python train.py --experts_per_token=4 --moe_layers=[2, 3, 4, 5, 6, 7, 8, 9, 10, 11, 12, 13] --router_score="softmax" --lr_router=0.000658 --optimizer="muon_variant" --lr=0.0129 --train_tokens=440200000
Below are experts of layer 4 (counted from 0) of a mixture-of-experts language model. Rows are named router (the router's row for the expert), gate (a neuron's input weights, with its number), up (a neuron's input weights, with its number) and show model dimensions 0-223. Each number is 500 + 40 x the weight over its row's rms, rounded and kept within 0 to 999. Numbers have three digits each.
Before each expert's rows: a language model's description of what the expert responds to. This comes from a sample of Wikipedia text that the model never trained on.

# expert 49
What it handles: Single letters or short pieces opening a split rare word, name or unit, such as km, m in mills, Am, Sh, St.
router:540505468519505489510518464524576431475489551395516493475539536470571466510509456450475560480479505469512440541489476536515465472567497556486535553491489490522596556541535440523423397485498517529513461548473556471509424488503523456501507541495539552482512459492510438540432440505472487479473548535545515460494481557559536514424514502594525493508509557549509487460430500488508426471515508494474548467556509534475537507506461462513430507594552483480525519528506505496434506508496436488466484534445505552517490580495464544499535534486566531502563521534447509451527485489558422473450587488476530462489583531504520482507542497441533482463536492478507521452572470494642565507513
gate2:531496530474445390494498489532456416479544503501514504438559551552490529508517484449553509556489470500542498457486567385499468481457508475589474529521482582455530504514607484513523534500539458452494558502524519485440475521568455453494491482460565462471493550496498467530412532544514484500516462488535523470529505549481406495457512593535429543443534482510463486563482541565482505499466498479449515555500537579509456534459457481460486453525461463436486528537555536552523485497571522472483364474490552500521503521543488486505431433497468517535456508465493563497503481455573492494472490446534474512457530493611540510515580526491502506497466485463519493464468503528438491486542
up2:521492516472435431458511517529478431492526485507608484456535515550496476499480446493533529566445471490515475484493588398516473495457505461600521588469475544499463503572572462501522572505537451476488539548523503461477479539545466421498474479481520451440489545526446477474456502520487448481520492508502513507570424554503434459484536587526413532438543450472465481534452543538512526522430502464464515536564508538530443492463463512452497489490457473458512456513517507506504541502585568486484422423524535538551489530586502493510440436521490485596494498493522532491488490466556492516509450455548459529479520492567543490543554548461528518478474527534507485446435491516412479480519
gate3:517546509552519571473543596465426489444523517453459524457445545533540449520501494513497458486499478455534475530562500484484493532579563491477491551542420563466477534463506423537538493474528429560500511475441484557532454418439594500481524469475501487566431537515560517502455472465412504501457494525496517492469478498487490504476517498549552460557481487482549473617453477519552481439558539583477456525515495530536470500463523483471447504529460481519451492551514571521486455495496437517518527492488554494524501418485512563533426551500558450516495443512510458533479456572531522416539591468530509470487509526519460445578526546521527461560491506552482507477539529465536473447481
up3:543530478510539508484544554448445416461458500465494508458505568536564518500504493503429526477502459468556492556560491524490477547569518476446484534575485542463471522490542447505505490492545469574526539495434509539562489389455570549443567477495536470601432515497538486507452452454447517509475515539511483484480488486504498466517486537536528480586523447483489478600523521535557432429524593564436527524514491538545476519455517508482455504456496498507494521533507528507460433495507463526533494516504598504517515447473494493519395571508562507539486468540466492574464438525572520446484528539543457530519556485543487451527509535483552485525465523556433573474487548465500466450485
gate4:538493449482538474530463504465436522456518601471490480484482492494466626462565480512492571501472488441451517559486533449519560406491526572471524540556483557504492517501521461404508423494466522450561448546536489527480522558473446532478568467546449534529493512544518462560533519472464468505510456509491474453410480505485569487504510472516523456499479513506601509512498490552536592502506483580488486512456499589526544438479545461486550504520463465517475537581555497474536482548579476486543475510471516494462501548429514495473520541540471523514453488456485470449496495549552473494517494483532519483511436504526505439434507403540508477481443448515497534609548486515434540526519
up4:431459458542504524453468502502587435523439514475531556504498484486470479540445515498505440431487509563556448478512485555448471602480488517516525446483507540578497444546467449540458495528524530512489452538523440494462503495462544535547506470488539609488555563508569535482561487428535552469491483505432443507488494493533411531488537519479431600534557473481490544494541496563488412492456464418485479516492562425418469520495504543521490505488513520510525461449449480474470553504536563491436480446535469543508510549524517503519479485489532517530505443549534494503524521461521539479519506511503482514570554525527507519516385560453484502546464498590477569439469495466566492475478
gate5:512511518434527440473457441478575460572471498513514462516431536517473492507584548501501490528424479484463545481436473544520490479481520518530481522557465499465499535519472443459498525473545411586474474483473527538520466461508511484485528488552535461453500457443508444569410533542548486510477560450547437491443451497542524518495491590434508467503458539540475466467560514505500457537507489499522460509471481535453505435552475454396445532469599502553510596504433498581529512468439465508538458433448409503513528533481515510419497519550507531497568471521431526594549521571513494465504430532493510485463535496459447510469510495519561492438490525532532497518499497473477534471465
up5:529471481522496564534615541528441522437570491478455437518513486520488504536476484504465535487511563482486470589502527485467406498481479527541518498464550499505502449497494561524500489496419560440463483427525462440494522523519464512493486551470490552540515563524518546417583421519474453493497501517464499507563531508472484506500540429580491493542510490472495507476481484475542496540474543472516480546485497411525483551570520548598520492518478548410489420485537491454484488522480512445494508532574534521453436534502489488511467550494453445502459519515581466423414500429485520540512544439473594484609515482519512450485485564513448492524475518529461525472543452526557462531547
gate6:486525445451464442521535469433533539468538496414458461515492443459551494479480429493526608434536514530481453476519502458475423533546436512532472510544499568497551551510546459446510465472547522557523523429484513504562526466511535423523541532457474541551460474596575500518467523529456544529492437488545523507477479482506463532492510481491484466444520489480483521470479436499589487460519459465470476459553449527546467412508462532517516556539542423529471471489484479531493522470574460525493577536493576507566536491535469481492458495554531486496542489496549463512598464506499533538486529499559455520461552406478509417484512467466561551533524547512537573492542473437482532557491
up6:492527492427501539495526541465532527500552533439499461424498407481587489488470473560604544415490529495476447449539469488545472529472506520511446497472532604516568556496533513453509472457500424598509468407497464496555518541478556503481555465475489536476465493483609443547426527521531525535522499472501534538478496501518437500437490531499490529503516443573538542468517468482562514461527425514452464497584460488538487433531445537493554500556530425564442454520467531568524477516570459520529541515526517489537489480490396513528476509562503473475580490516550477494536479544499528497490550460529432524454507441493520469481513448465526494523542527513493558492510475469509494540493
gate7:462488573485522484488459505548534473468455524537577474549529466539535512521484499399495436610461541459545505552518432470475481549479514540538491519464516461528505503506416545465467525484576478493490523480387523434446552569542489515536497500482516495501558524472526547533477459566412443513484482527534509573451512526600512513513563503444451511488576593544556469536496491505493528444463461529501523562535457537490538519435463498550479506546450572578490519434447505444451518473537487516470435508512559539488504549476433501488460531530503517599470531504498560469520513554488509481443523501524536494495417502461530496558545546529489476473483499502496528557455491490546532437484
up7:428521559470537559539509510512588480530437525519564434496515527492529500574443499447528474604485569527532551508482485436448500533386489492544467445402445499502509462460489446517484544509538422444525526520465462512443545548544528488459469554428514551522547528468468497508460474427483520530440479473563511529473533523534436515554554437471464452443558580539510494493439490490551440453506465522551504519547486531453514510474466474514498527538498534549462549455442513475444534495433482509515496487439527507478495512473475485441483489545502468572472492489486558475553574503514557471454546499495556480459448488446484499540570481500427482465476516516509401517432502492484542505488
gate8:475491498446468487477540506499456505369422446457470507524505509560563517441488521493487551472492580526519508505504495465468550425442478537522439508498466496569482564498560510502448478536490483564545431549485522484458530459573500540455587544480491521450405522515569460547504504436484421556524438451526475537517479484588566489450498530520507496500460517488571548474467559551468500560490520511492521583514511502540440445502495531455554529479469574480422466594542520474521488507476423520439468443545535520471453498513461514489509560522528582549515518529496531512456506436486445518502519533522485454490527503519547492397449476533458482521466458490566528473500461526495496497481
up8:537449524482551502519465446505471493497475463513470469519513502525507536495412519555454511513472463458535454561546572510547525498574554542526505502484528539585511492561521432486462538493482494519561478458461509486450483497501586481523581508505526471522435534500466478513471495456495518526506552461539518566486519494484502500418472495508486525535453429438463442526437503500483541634528486469500519494471481452530510494481542474434551429508474596532468533513550475479526493523548497519526418516518517417422465583434500463464565467481515496473513593550510477536451485491481519535481484475563503453530539565510538498419453502571501476575561439505425559478560471576461479462539
gate9:468539502556517578439533477530479427497490565544479543541506502519460436578527531469470455577435498495481572542505461514565543568515517530455438404463524539455466457538541528564501482461513533450470549536463499476494462542460486558536505493495609518461510523497507488542487464482461582499519546505484527493477504517462499534489527516511556468506482548491505643498564441497584447514512513586467478492419479528490485500484430524501591526527555472499486488523459445496480474493548548512510539443485567523480533506463479495567437507425485541507560504505526479573482505586516496529454519552516459491560561488533505488479446507502474486501515447467476558499411568542461504502534
up9:498472461467466450513490450428527551583518492505528503483442538489567536422450479516522522526494466574527483413500500536476491467520529496472449556512503493487458474416513417466581503495546464483441536545544507522533419428502534440491526441511426469435479489475495515460448483544533431475546490496552473544532524478585480439489555591518463522490581501514497457529465488543441518473462498393493544506525513498485484541495511487491427555577465431552471497511541502527536509493462526470469436496468441483482476475525442561483513543484543513462492478468486498538567531432498537484440481489548417544508471463440547491503479464497497596473509456547458493488569446495450441483447
gate10:501568557535568539390579581516548505474454457481542456452422482418483486468477559509499466505493451467499464569451471492540506507464448477505482536503520485523501468512521429515443467491554485521498483565493484506469519405522515537480447530467459500474498490455469473505475503498540456492508432524518451493559468524455508425487517472451527454515518520528594553520468468489539525474513465493538470487480506486459474571573454545495548523500489573463464446462490572551442500469502497527410467465487493536437545436467403526523510449514462493540498438488526516451540489543540587488491517522506552470444459528473479535465515514510437536425444490518590415516454474503518491413431
up10:516502500458474534533561413522461522530457511511530514486447510526542518465529446515475491480507501542522518600473533468466530490409455476519487486552486458491521516542458430521456475531502547529465464491457488584430519507438517430505494536493535471478432495490528539572476530562469430534405480432510478534564501505534448464544490521471570516461480529478540524460420502550553555524507478475455482456554503559509503480568507492474352524503525477580518590508498484444536560516451508504412498473503552466555497506474431502444530495536465500545509509509541560513556445442498510574478442471489518552480490500570454467539511496563468458473481498521471473565475483442563547473462
gate11:428457497497549532424521485548450450498489512440481426454398523486498460544462563469528543447480517505482534484525456500474459411507554555539547551492513505467532533494418511479443545503466479518472499552512476535466563518506499409469466467496539503488512447503465455533507414527575506469475477501530501586586535523466573503417507498446450447460459487459467571527497478456509489565540523480482548441529440485457451510536495459505502455467454571466504466522529502454452543455535478500484501537460473491485462547484448536556487543505460546564490471404465506508581526525552503492448543486508521538568509564592512510555547499525543389472524489451520515480483487509459476474521
up11:551572511524453504570490520468554547504519459557533543547585461508510527448534481522445439552539481481501458519472563521537534597496437433474435460473468452523481482488571513504550455483514522477541508436492523481557464504527512565530523536526460487499498548477510576486505536448425467523531502520445484418465445483528444476577535467568527536526511504559509453457482505542512509462464469480516467581487547508529571474453512538465471539519545435508500506477465478514546463543482530492492485473560542518540542467532550482439535469497512462426510548613522451481430453460428510535551494506533503452448500440387487505442479507486436622511489531543488463512500523518525501521480
gate12:519520535524490529519547509516521473511531528526395537479521548524472440496438477485538538525583469535497500487509494484482398490519495488571485584494408526525414547474539436533439463479501484541525529501523432553504424461524476470503549478535492413485597460588548491475570451478562466471497518467517520462504501504646500469478494535506493557533559524441545482515494478532491568433572467472477491495492490494509438538441465521493459482506536496483528539547520499478509503484459524546519558487481532604492507523496474523513492482475493526502460547437518540438509436457550425507471514436525530541507569514473529503537566552542470453452514441502511458505490483560517558529410
up12:490452498488530545544547482493495498521484474451564451514503510539498574474537469516478502503389548486485492488484519489572564467480525531468515466472553527523480472488421537451542567466496512472455463502471526472494577551497513494515539499489499546536429577437502575547484563579430507483478485540508486578457499445436471556538486485484554489441427482513471478490549507460548390570423540484532465497501521516546573464508538473492518474453486439482467459452455466512481551540459529474531463524518454443571479472543489480479527528537492455566506431537481519528530623537464526443476497503467435453506449469541488492434523450451503519580529529533436516498516508476435460479571
gate13:443507468554446529520551440555516472447467503492513429474522486474471488604509453498561474569481562543490487437529478534450471538491524564466465502518427519505461482565508464543502543528539439458536517509443552451497467521427556497542499459479538516445439446499592503527525490516445533496531539526511553477485504403547487550426565498452481505560511558470494507397522484566472521512494556540476530532535465509521454501525534497532450528544556559508561483476471525507456467517507451507471495460532496470522469491459453508528505414561513464535448463460472458464550486514481519543527527483534477512494436491485543570540573527539418484517584457572490563533491421481473437480437
up13:541575405451417571578477492528465507483478491533547487460551490494469541488518466546473478580487559553494523457476476528415501535527485504429465514510485524558552481537500516475487494538530406507497484523459530465536446464480482523488432468455498482488424388384461447491470456545464520473458509469465498447464474476494499472465571515413538523509535489441439542427526490499509456505438534529512453528562449514547502490539530502520483534488564529495566478499518454537549504532566504420434444509514468514495522512503412495528499453476473533493499474493470481475555496535427532520518491540510524460420476424477515502497431481516514496548518416425489530505506397496492447522486
gate14:586555474514515516463484479485565566548561540453487466498505480469525540478480365554485566470537509465511557574543536509518515456549520419467492491485521532508453435535517528479511505513458540593497532498503475466510416546485528545539537534562541450478526485497473526543456528515461457477456506558498558448438542509465503445518571500515497451570544476539494538487532488541489469430568526578472506477459514479463560543468563494479455517557457495487479462470515463601470429442490550564504464515462468515453523533438482606468479494524507515554481519484510505586534477495492457524501490499545528477523476481552604462507517469503498465412512492483491571509555517504468519417529
up14:522532474514551451482502466487558598548566544439490490509471520482495550473481433531441538466507522462565544512519446495522533500546511400430448463597514484465460486490486538481516460486492524576461525480489476504478387550470534526545538539527528479424486463524469551533448500461471541466453487513497517424452479570495490519474552550455522428566537525529533498496527477541511476491584475544441547448453543480486561555460515461560488491551513535459516480514514499614468451473506515495474482477476514483480559500428519606492524512489519523506496478515518519555542502479466537507536528526512536486503452479514546451534509394490511490462504472485456562556555506484424483429612
gate15:547492512439592480512576518504456471467556526561463501590505486510615466486494461568595484518507463426487535503442519542510518518490507497521502559486511483562498527492448560469446463551501441523515474497468557589485476571475515504424470503549606488524551496508427503498437507530564476546475463483427450470459497484496454486546517475477543508465517446587523435469469498537464556492478563465538427466511573493498540495521530496498476509480489481471510511488441503500445468471497514494517428482495468470564459512468395486541435478491598543478501452457463513476522579481576449505539522509526486465451486520557490523441541509540474505447498499507497432518542529463515485585504
up15:472486521525495538490415550526437528453521464528542449488490467486595502477564506561531491458575537515511508508447481541486468562470507481484495538419505502503498515411600508496527490545466447450394482468480474471522460501554442499522491439405572529450464551454552543525565474514493550543528469450445507559501487533479526523529493568398439480466491538436508536466459474513512424558510456516557439533509440527496486459466504491503523517501514437577530484574482544510539499481563458508469496513572489464594512487439545572463486532427472486494532510604472558493479516491474499483506510494563533462543461443542537486521484530525470524473505440523477500493531562514555492499502
gate16:462499462516481478501484424536486382442488460550499463576562493493519490428554541457512466507568555481445511513471526478551514501542534472523560507423590560504543487570502491564502512525532465466507474480539487536523511529473523478531481475454485543491483495490581493527542446445514475520457512446512504504554439461451493464491531463497529470504475524555553519507565423517498439504501525506486355498543466570475483438532549553508531508523514482525495529460431470433533502561516500450527463493549459545527516437460545534510487512512477473467519455523571527568536446553463438469489462462539505581537555443481565563559538519544457499548566467550476536497567532550541526490474
up16:487483531492512493452547537495533648552504566546553544464409519512457530534450449493489542507459459535551476488548481515499508465482529535432465492536430454487460492463487492452435540517458522561477509564515540523511461512528511510444557519623480465521482494515450509479430552576522522491556464569488454510525557542533489553468486495521486520529554513451457513509465557515534553462500478441524630491533461450467538559506501453420479506498541516482467474501561538525463466493449501548481522505481481461499454566548416523472475528522508485563502502521466456458453543476500520552514543554460464441482475550462465429463456477469542488428436505475493444482435505433520480506538
gate17:582488489474435550500483537551432473522459536497515487442490521539499545507513513536477496528483505472543447488491458526565507494468459448453438570528490526490518515570461521526501495462546495481511539426533545498456506477517539410561529522486526493588440475405517478598537495488477479536619495549494433522493509509462526558511483479451496475494486494567541448416502510552479483519585541545457468454455528514499517539544463393444516434476426524481488478477532516394469514532493519453457428485483486499498524474497450476546500466565474542536452512556512464524513430514534446474469532449482465461532485506581508452475524522482482453520563461538531570530478504465415433524542
up17:454508480457528485532498465432566425413475491546495572506495532530492517433496558545501474487516539455494554480449472506520474382436491544610592536523505468447514472450516465494500523494476546506489450503459484495483573478442484509518525451466513519472504521505452511417561508447474567518419493458593488467480517409548474452509487523555531524521441465466491471543475495497569518470464486489457515506619461517508471475482500541543539418504586475477549518553468463533510478479515460517548540503528533477533529499548551489479480506520458509520508572464556513503546582440529490543575514559525440529438544489514496515498445505484445515496469585475513483534507524536544526419531
gate18:534477515523511439473552462494382502538436550499472523488459531529486492452507532489466542500541494437497490513548521447449493430518452478535466494503565474504537548552493449507493501522557440489551568508491485512503504442516480493539545573556537537506422491483523414531551429509495480491513477498518504426527493503442477498520514544511538493503501508558557576439539524509470533457481528500394520515496526500432503565488523439481536459437558554404572494425453548518568509515489500493567538565420462541535567516457449457474503473454452488527507468510549453566458597490491480446548541455525559517528569487490517438458480478537493532478509449483500537462465462531489570426484
up18:485522483466503522458406519530580523408555522491528498500511492507513488567535452491552469518467433565536496527461494507562542567485527542437522546525440512466487455458497542500486527484478554482478443483481550455466465541505516471459493480434429469556515525505439589461463588472517506513467517516498513491483513491507567515424458467488492466456489524463451424553490487476501516554524400517561487464475471495548529439474505540514508592573424465580454448567556467495429496451514479516466497459606521500482486462518560485545474561484547479480508567504466544451512480512528468524458440527531475502516446491547492559544484575474527478548492571512512477575523576466501444536508
gate19:416507451444493522522518452579466446545463560481544480508476480549440560460527480532557584571471492468542462471547493513537475495551522493610459495526535490541567514513481525514541541522486544461595453537531460523466540520489457521520507479435563500444518527503457532516483481545513488470443514493538499432514488450424538490537503542519493438514414518546497486463530476493433557511518532522483557510519446490501486539512517576458553460513552525456520507458566489469493452491448518462521554515421559508514490538563540467488464462518517536461513505478528485489474578521500493437492529498524498490516492514529478559424540486519469517455494491532542601554562383462372460445512
up19:511505491498521527524553546449530547513570448597523507495479479489538414561515526519515448408537536483499545498458471500503516505413480577451505500452486452425441520543532495543476466541486474562471537493461530506495554521466506480502525496521445530564488490526497483429483552486534546450518505541472454583521474529579467544450486520469467552450538528497480495462453531445585436497486468410498439454496518562469467460465515490526504564545464490504552497517463539522503538537542503492460463459581484518493567521475466556503512574507488464545510459522455511532559450454501598575539489503441471520505510506451485433546460512461501462526498469466420399480457566490565462569462
gate20:518462527506474501539576492527555466505399529527464513521478422517456524442478508519519565478500484484448492559484540512464436475553454482552541508526535438495569496517522509488471554484475502567593556458498480451484588479485492482541499516449456585518438440518535466531504426579420511471475519535479523443546484490451510521500468505542435426469450530517536476516436525541561464490514514523437538496515492511564523443489510554530453508603532515517452534486479621534481517545545512512423523442470556538484513493499498543489505522480501607461531447495512528508547447516547562475457503542517564431514463489453490564508469494481489503442464473540486496537531447502409509442510
up20:508511481450470474480430479475483556462591517436572505494521569514529478531486489460454476550476487502511493492527483498521549467450492569444514460420487506479411542498527507495489476498533515481455472523532511507424452498544530515428483476599531397448560571518504526467524527448552461544509492441526469539439527536571502478521526487475561576533563456543459525525556478479441533542499535450530446472539510490458440547517469465456529496446488479494479482497469436492522509453465480555587463467577501429528483509448465445507500537569503445567448508455505516475461589490431454506521492506495441572549512484488516451506528526494497468543493537485519520477532573465608483535572
gate21:518486490565437502543568501463483524504556571511535503540514529571541410492518505447540476508444499546524483496522508463521516469498448496396491546504539586510532542498539470483467473468501526549442487399432487508516502505486479521521486507467509520530490493540468484505437532539492508510514524583556456540481504447540499543581529496554456456532587509566567478545540562512489563455536473450456532425481428497581530436554501493501505459497465507561478505563571471486488553524467528562442539472490564473541498569460519468443392501443561480447498536493539426480593516519487520502445473483501490432509500532478562528511538426504543528500457460485539521476514510427547483481509
up21:442537486407545494517457476528493520465458425458466531463493459489504544463482528485483589481537501469532497511503509472454465541506539491562512439544500442524448497472482557473554563526499444442570528594512500505499592492548557484477509487554465458514509527475533523513560496439497469489525473408469558534568546507468502496428554520483519560500422463435439575469431467492517461546488512491552507604502568456502500518503473543499538497464514536433515487441436540497514442521538519465573486585529486578513490496506485549541544491547458485498498454508425576545422509491513517498542498527474544559445533460501464443494493506497439474486538506514522500515504505614478579505470
gate22:493498501546471491480482501535541522516424512492554491433533498473460488504450478493504463521470536524490455476443521496504472468519485478450594428501423443491530529520548431536421475465508487502483474513510522442429578430518491443530530556425514514505533484454607495477447435494549475477469564566454446519513508496557508431529463498514467517607437502480528436474530487507477493478501548489516510578507465501452504474458524487547431490485562484513412493472494529487530600550495569445497529468515498505456506551491465480472588487527492447464435507512473565484485580438587502481468502478487523513488515540474537580511569456477452459548460477534470438441520455543490538588486
up22:506456485448538520497533498475457532503544514492456511559461493520564501479532504483495578483537473491553519498574509519494499548464474519528372556496541545457432476486477586517556530534460531516490514501489479583567410598508517528498518481582479520469453498560419527519508565473467533492542460495541566505500499447449526569490486515464582518424570488464483528539483483496568512495509423519479502429479520506553493513546454504466534537479454524459559506517498462518469462431508460552501507481508482533601481502503532574538416466433498501518545442498540421505531463570430505517469476537511472481507498450515464398480429518532548542477539504482530577553493479489518482441515
gate23:513473541472504494459536535454517485433530488430525495484510541548518463533564441433518500558452452516528443533545491504551479456431491469463455610568467527483593544493464483458404502511493480515521528463517513514554580501528440544502461473557524554560485473492529519441562535549451533501481552515568468536457485487488523523458493560557541531543491505464401541556548570494512485508495456505484495467527453506501517530457522447521471490539472446516515509556500412432500478496532504539527534490465523546493422489494456559494486548423516549561464541423531485497508489431561422491502526513563497547504494546512471559472410506450495548436566524484483419475492462522463471480553
up23:501483487547606532410600548482503515553523506460529466513509459456499424490523452402505449436436498559535412440575502538500519500477495468471493548566455514506490548461487485473503476472517532447474529521594502501569520492468457523472468485546521585483476526493493511470498464554493526491505515584511542449506515467535526544444563527519552491531534488480417527551485566485445434527533474488522512458520489441490479486548549505510475489511516464531515483545485472456533509461512486526478517471462537512569457478490512574525481559475481472539532557453466509514530428424558472489515493532512445537508481487437575533438421470517491598453539504455506504401532521477558435578486
gate24:472516499473472454517527480459417518411497452489462493495557509506524467521548553522394508510529536490468510544533434481446557515490490517510499408527461530515528498518460521497494472486431467541538491531476575483490423587497558492430511531531529529493566507418518438531476536443433456544533488499510489491550492462510457491492495568504545471455472429636453471466514557488497503496439551546484494505473527514476543564572412525480440539464492475508442565479430436494537430421547521548467529504488491511478477546495539532531501490513501488468520524512493511537461515475519505450518471501583545561513621535501544477524496474417460480487519507508545541509580438531453477546511
up24:494488515479492546442453475531588513499455536458559481530487499512496503518420448479577438485520485461578527481509467532522440462526442557483497570444493486507454473436516533469526496534484480497494523511508468600504586406531469519480470509510480436478591486522495481472537581507540480448446472465510530505488439508548483475499589462509481539454513568396515527504507539503568501450485438465503506472479478491516453452470488508549491505478449561464520421481552469508490574531487519469542433542507472498511438390519423522455536455507509547486482452457511466490484436491533489516505489501411421426567402509504485424490510532502549486569453492490483511508468542462545535469473
gate25:511428552509432510483523541497515458444510481484442511530494509535499510432477569474587533486481491485460498496550496460441508537560400491519504489538526540434493551492556576502527401560580557483435432453510501554485560478467465475600534414494533479470427525517528512431498554515543528480531477525492493397511517503540461509555520504553520487483472507556490477485391527516464534524486499515545489478499564519495487574510505505502531468477469543464562553522498514535434550483459521420437478455520452489476531450457572531502486513454517470399553543466535485506528471499636543497507456509523510458495481490553517489454543481511490469431485487463505495564529518496454518465507
up25:540433569494454468459496498490502471485567499452426472506478486510511488451464513471519485507483469504438504567568513476499490568594464528533513512528492524442546529486514573507558404518556551478481473452536547516532571420493516530527468454493495519528514514527522533453465521509514553511524535469553489417490547488531454544505505522516511472477509526568512463543390513468485511541488522485508503470516525488496444525475557471492542453498511602476544550539465519522414534546484550463450454500432485515458549554464554564436464517451543452423512527464552524561535467457588530471470420530509507472505462481544530519413542432530478503439537530453533450543582522470423525455513
gate26:493506476462513403498497491479460493456488467521443458473499597497478472495533514454478583504455552533489533559540560440528458480570477554521522515481557585490455445484540499490499548589561437531509484533530441427573556489501477484557473511555524521550503524534396498424494589505511474475526483560562576509484464496463466543501520507500511515500555506494515466538551509507463493525548533502554503507485561525481500525508487472533541528468453433530461539520466516446483512518515403573401535452521446500462437511508468472522505472470603532492459542496463554488463561478502516508490574485519529462438474522543504434533499476521536515564495584523536436467560547503444548520524
up26:507568487479530415473525489513430496476485466554441479498488580524527441498498529455493585466504530551473561539504537436506521518577471557517509555520524565488498439497555521469546512585594525528515495509530481396567571452518488459562449489514533562540500518540392456427513536520525529483517488560538561519519457506462466580509532515552487490557580488480543445515520498483469495512534544472520540502524523499491534508545506496533522527506510406527476548546463503461496483536552432582420528438512488525504432544493491463496458474489598554455495534492470505469496552467474522549477581530523531458455470529505478444542524452492550519554489545492555463503535526508432531532511
gate27:509534481459526503426512526461542473477463521484481566490494488569492417506512508543547461469453501515553561498548501455494471506492452454530519565511446482463495508468502494490508521470588496533527468615580465426572386528479523492455483518534538532517491473537453463502503515466515499394553536522512532463531508482573541488476517515536521558464505596548578479578518449542501475508532540504430511474502532525452521522556454500516493523510485507454515488529469462436457442421496564486556530501577463480534551486506538505537547507501498489496551517412459552553469473480550546492505558520480481555492549560457457542415474537440493562526471540562522434476468534449579518529483
up27:490497549552489521546523505535474535543520498508525431505510539439492560508483503479430537515542506496460430498474515526521502507524526522471514465464535515509477480520510502509510491508393492461452534389420515587420636439517481500519500467440438470470506520473535552496491478541514500577449460466486481546471452486447477496538536484435487430551513431458419543431483548468485500489469472495570482516522468487526495457442547495482500471507526492518487514457512540581535555562469431500443447489449527550472492519480474531438481491504473491535452453586531415459523546540454468492497442488533562463496478473516546438596528464537486440460508455466460543502521489579404465476502
gate28:534527490476474394517557390495467506496477520442514455482571467461480546545470472449541524507504501504510454532533549482483477522459502465521472492545493522496466502486489482524474409516519471457490486477474533496526579498578572436443558538445485482516446440515595469457478506468456483481403465496532494519454478567432532517424464466501455480478473487557557479493477487516493471447510556477514497495568480489496465429581456530491445520539538501465510534584544473488514541520525517508500520514536552504461459508554486442464540534501574500413512580563428500493533502556528455442523498487552433469464449513571526572520485477530482455515532449559556524589558565510448504482483
up28:547489476516461458545538511422420495517410535468462493499498558496423531571529526470581535579526443518499436446490517484475437492468505471467440559522523477493494505506493450512497410469424461496448470546420498522507508439472490412559535492543526475443424459574578497497458538482454469506543419499439458460499491511483476488502462545530483535541489481546527503461507519448463559480475453473471609543452540467531542408542546508475549469509514546553464502509503531495537476515533558497491534484464523533603526495497513473487532566541495496479539523528487565457507506492509452550540466412507425535476464485468504499560521491532509489431533461419558513478496475548491506510441
gate29:532461440499541504450455461520513498567525470464551500491513499491468539453561512443522512532477478496496494398447480509445530509488498508516483512516464495478506473528434513467505453495522516461548556561536516541541420567468484527458469425505554547492483410584487490531472473505456552479432435480535480457519479553526462512545518580468547520460529587453572462577452480590514488525570571594466481495498478552505515488512536413518491498465550480523488493527503421476521456478502517445574542471536574566388456515454493418476510516516526469501453467452526465541514482601522474471514480544544482526541538498557541463511527502505500533488456475439440451551516484453521486510527
up29:555542527436442503551457449545503464531495529562483471580576536494536407503583449485505535446488546485490505408593514521509506499473482483482458502582505521505523572496544522444589545524504474478477524461506536465498432557505506500408547449509553468469482469527510549553462507442533478444440493490474522453589462487502499510534514519489526498442482511505497463538493418440490487515553471523457490457485449472538436495489491429478491496462508473513571443474469438516544480566519473467535548498491538547552585560532540517510576522488547555564540492481531427527514537520562487480527479446499457504490565505483478529511573516559536582485554475448521490551459527455430479513507
gate30:506547469525528591485532552491538443554443478523496535477518452498465543529494506478543435505550544522491427501479496356483452509449525493546557482411445489555489509503490450497488535456496523418551532533532474449523707518510496474488490528515493521485516515498521539507462466504509520473509529515450531574492533503532508513463548512597459539531517453474549554522433505494548485510516466524458519532527547466520481489482437549563510492551534438526517429474438511499425473539480462522449458526481477576499476491455427540496504515499474471501498506515528513385482487446552447497462562480464512448512533577495434496565535498455479515535496427508531463513493501528488493508511
up30:466456514474489466521501477523491545466554542481491467523534588489537454515516486525448554505470456483481579486536484635513553501525507499481429519560561507457498520479535522517545491549491478541413506474442523508499300457507512545502487476486506481525486509517512488495537507493500471510497464468562458450502459483476458490526469476423530504464518532499432459450558508525482509502475549450558456494455452499457491515510569459428461522464432550475518564535548498524599542434466531473561569463533527502519507495561547470478509492495569533495489505524490483590539520546476568496559472501522519579511517459489585497445472478574495503497463601473451511451493538462514490492501
gate31:526512493485569432429539475435479513480559501517507544548513486484499425559466500515529504494449524506535481545487499467562528474462526467492519493483541514477546468471547519459532511524480487511476505538441487554520510527505485548429535485498576505490466508516515466513521553508470502444456569513422530458437506514474432524526467606527478478503449476566612569447463482563498514501547488534468367487429487522486489578466428478535508592503512561493509504584493539567514499522538513520437452471545417409469465500455496528526521593525549547512518515490494469587511438510547448470493434553458479542516499566491438537499553461522501487418511469496487487569481461507507510499478
up31:476472528460418597535459493535471478549474521483489475491486537523458525430513507500495458530543484476430533496493471532441447578545449547511463488523471516497437502526443479526463485476508545492498489526545498433482436530496508466583464472502469524489539502462480560476499440539524482525544395454597464542590471472559529488476503398496523497501509547440384434527547504488521482480428509462552580534555496471511501445528580494451514395489488463521497488411504456425464482463445506488578527487465561573492535481545530481478487432461434469489475482531484513395518506505485507511557548422536494442515521464510522475487506526455487504559509463518485500462485506499496477535531
gate32:459470484530527636490511543545549541523527598440565458512492511501564485536512472548473542559489465481471508480534506591531509548467521506448467551417451550494499474467514530494507552494577429537487475459475484549493398499458512604431567477524504507513447512584500452488514546523435479457523515502515535456553516429566489457499549526481463497519497485536476467532482465483599459500467496513528428513473491530491544505502537530513540478541470438492487505519458447522478537481437551550531530481488465508587483515477513471462442532469471435516507566532497600531496514471507509547540530446441532502437487523489450524502464483482512514436475482500394407503527538508510502563480
up32:456448516556495468505509482542529496457475476513448490488513513522483497537476506457479527550516537565571418482487491423429458476587555507521446440414457503522489457456455503430504439564497510495538481533530466527459530468530496462497504511460444429538536440515521429446496487589483514550429482495562578549497510428537497461438491495528538542469442464519483556512427562529492480501543458540551526511474526519530423524454565461554461527450475537473412541471486522477491485549438380469516523487538451543540512514513460500451510492492560436475477475536468533530459436540536506500473495495528497488551521492572444439475521466535520501563509559516519471580521476548554560499454